python train.py --d_model=224 --d_expert=160 --balance_loss=0.000257 --lr_router=0.000413 --train_tokens=370000000
Below are experts of layer 6 (counted from 0) of a mixture-of-experts language model. Rows are named router (the router's row for the expert) and show model dimensions 0-223. Each number is 128 + 24 x the weight over its row's rms, rounded and kept within 0 to 255. Numbers have three digits each.
After each expert's rows: a language model's description of what the expert responds to. This comes from a sample of Wikipedia text that the model never trained on.

# expert 5
router:117137077153183130115140065163146113132132080123182147172141166149139079122145162095122134116109109138141112118146073154159093092137114143143074161079131088122113076192118127133160119129149105129087110102130125145119166101151108125132120076152135137153117114141090114144169134123127130146105149115152155133131115118130133118173122113113114090172184151126155220114144134145114140124150128109142097112116121142133126111182130137106099110151125109109086147133176121128134157135119143127142129150130147162123149132128145129126101128140144114129144119154124130144125100150125140117127127108107132138102119155107138134149167118088096100105158138148108085136116139101113129096124
It responds to: Last pieces of surnames and taxon names, especially species names in moth articles and = Title = headers, such as -x, Carter, -ović.

# expert 10
router:109122109157132143117148146126116154115153142109087201147144140138135132108140103103132126114165148130090126151131098141093092128123123142143114135116146114126124113126170128103123122092136142145146130124120120124106174130116153145140137162093119129146143123146155152213113112140085152137088126132142120128144135099101104130156152156098147085155164113102100142129102125153125123141172138124115120117151096093161107154155129138065069131106162129130080126115154159182150119095125139071117163161121099119054120089097113118098088147167123115093132144105093125134131134119156170116129162155183147106118113139148085102133130144111146108132136123117120149116101104127116092122108
It responds to: Commas and colons fused onto a word's end before a new clause, such as passed, / Asia, / Indiana,, plus dashes and (born.

# expert 8
router:126090101165159104091118136128081148138154134130099107130122152162153166127130106091126148091110110139101148070120145139120129091108147129156121131112142082091151144176172125129105152122119114123140158117132173112095146144092147141139155140117157168107170135096111092148138139144085148102087143118127130105192141111102069127131137114099153160157185148167120168140098135129105111132153141111154087130109119135155158115139115173134090105116124152120097129098137124143128126167108155114128153111105127113124174134106063121095107136145134141160098139109129146148122128119115129157169160090158163116119123094108121130103140151129122115164116128138110159093142083130115101144110
It responds to: Location prepositions and compass or place words, plus years and dates, such as in, near, south-western, New, 1918, (aged.

# expert 1
router:110144079080130109135116083164100160124150174128124119102107167153152110097135125122129149161142150092127147150062083127111100134164108110102076167112154092097135144118129116156108085154128132131102112115125138141120106130104144141125144144106131144125146133127118097120104120148071123156148134108130128131150126089126114136171178142117127150152116128133146148109126101172155103092126161119096103127128163132171133122120077112139116135095142127156116160104114100149116095167136144110143173119101125156107169118108125088126083144181122121085104099121112156158114094099122156143154125137133119075153110109125136158146141141117103115144096121155129115128114099085120059160124
It responds to: Content verbs and participles, often the last piece of a word, after was, to or he, such as used, announced, emig-rated.

# expert 4
router:122100077093129115122128159141106142145142152117164157081142135175150115107157117134163080132126151135073124122145147101149080144200119129174099137137127128128116102148156129123136118128130143125100117109132146149132195154141175156137134124108111129108110130124105147140091115123091170172115141132136156149152151120162107160151155165157127093147133111138152146110102099120119133092133134146100102143141143142140146143112135132100129139130122126091058177134169137135120133135099124093135136169115113106081149089124147127162130109155094141141128152108126125162107096102108147164164119103149149139115126133146105103130139137129095089158141132139141120190154137101068138146086
It responds to: Prepositions and title words in career and award phrases, such as of, by, from, Minister, President, National, coach.

# expert 9
router:109136097152194123141156133166129160139164160113110162125130164181122116139110138121111101101131140177087152098081163127117101130144101153163120149072137081122148134129166105130140142112165108113160121111134150162118145142134137116101127143140132145092118130153080122176151098129083139134058101146144140106143107102128122118124108152113138125135152147091153138141113122125105127123165135141090116144126179138143093156146102103097097115115166117138102116121156119157109171138152131103163157163115136166123138130109141104140081116159131120147113140115157132144086137095100113160160162121142152151158075157131107143123169126172132093136130095138083127158121132134121116113146
It responds to: Clause-joining words and auxiliaries after commas or subjects, such as and, but, which, who, was, has, also.

# expert 7
router:121121089121138149105140125127105143119141124097101158108109132095118144142153098058095138148162131125129151149102109127125109157106104141098122165121109101123162130164150124164106111113178110125073163150098151121132119111092088106152138169091118119095147146114144113124086107107091129138150166141102138153142125101143130158102122162130122138129139110117127176168134125130123141102154138137125114149112154129099097125115108130136113172100131137161148118099114157121112077138118184117159170097055104141130175147125147127158148163163091125114113149091140106127095111136156130101149105152184133085153105146116122107173120120163132140136118140144125134142068097118136084130147
It responds to: Middle pieces of long general words and modal or linking verbs, plus blank table cells, such as imp-oss-ibility, is, can, if.

# expert 3
router:110136115155123135094122140091076142112170114129123144109134170111141137105128090153082143122150148095100124126090114105126130079113123131118124138125146128072117128146104139142078138130119128136110143117151122136163157141101143117120123136095125139091132153167102147132070124103115086163106157101128158146144112121144165147115111107102143151168116097102111157104118143142139123130132152106117145168133126068129086168176112101136088118111186133151086124064144122130127105123108113131159090120114126147116152151100157177108157139156129135185101088096161120135130085102117113157155108131137120146075118169163113131132132146148130132110156110111117163145096119102122139179114
It responds to: Short pieces inside personal and place names, often right after a capital initial, such as Wil, Jon, ür, St-ry-ker, Woz-ni-acki.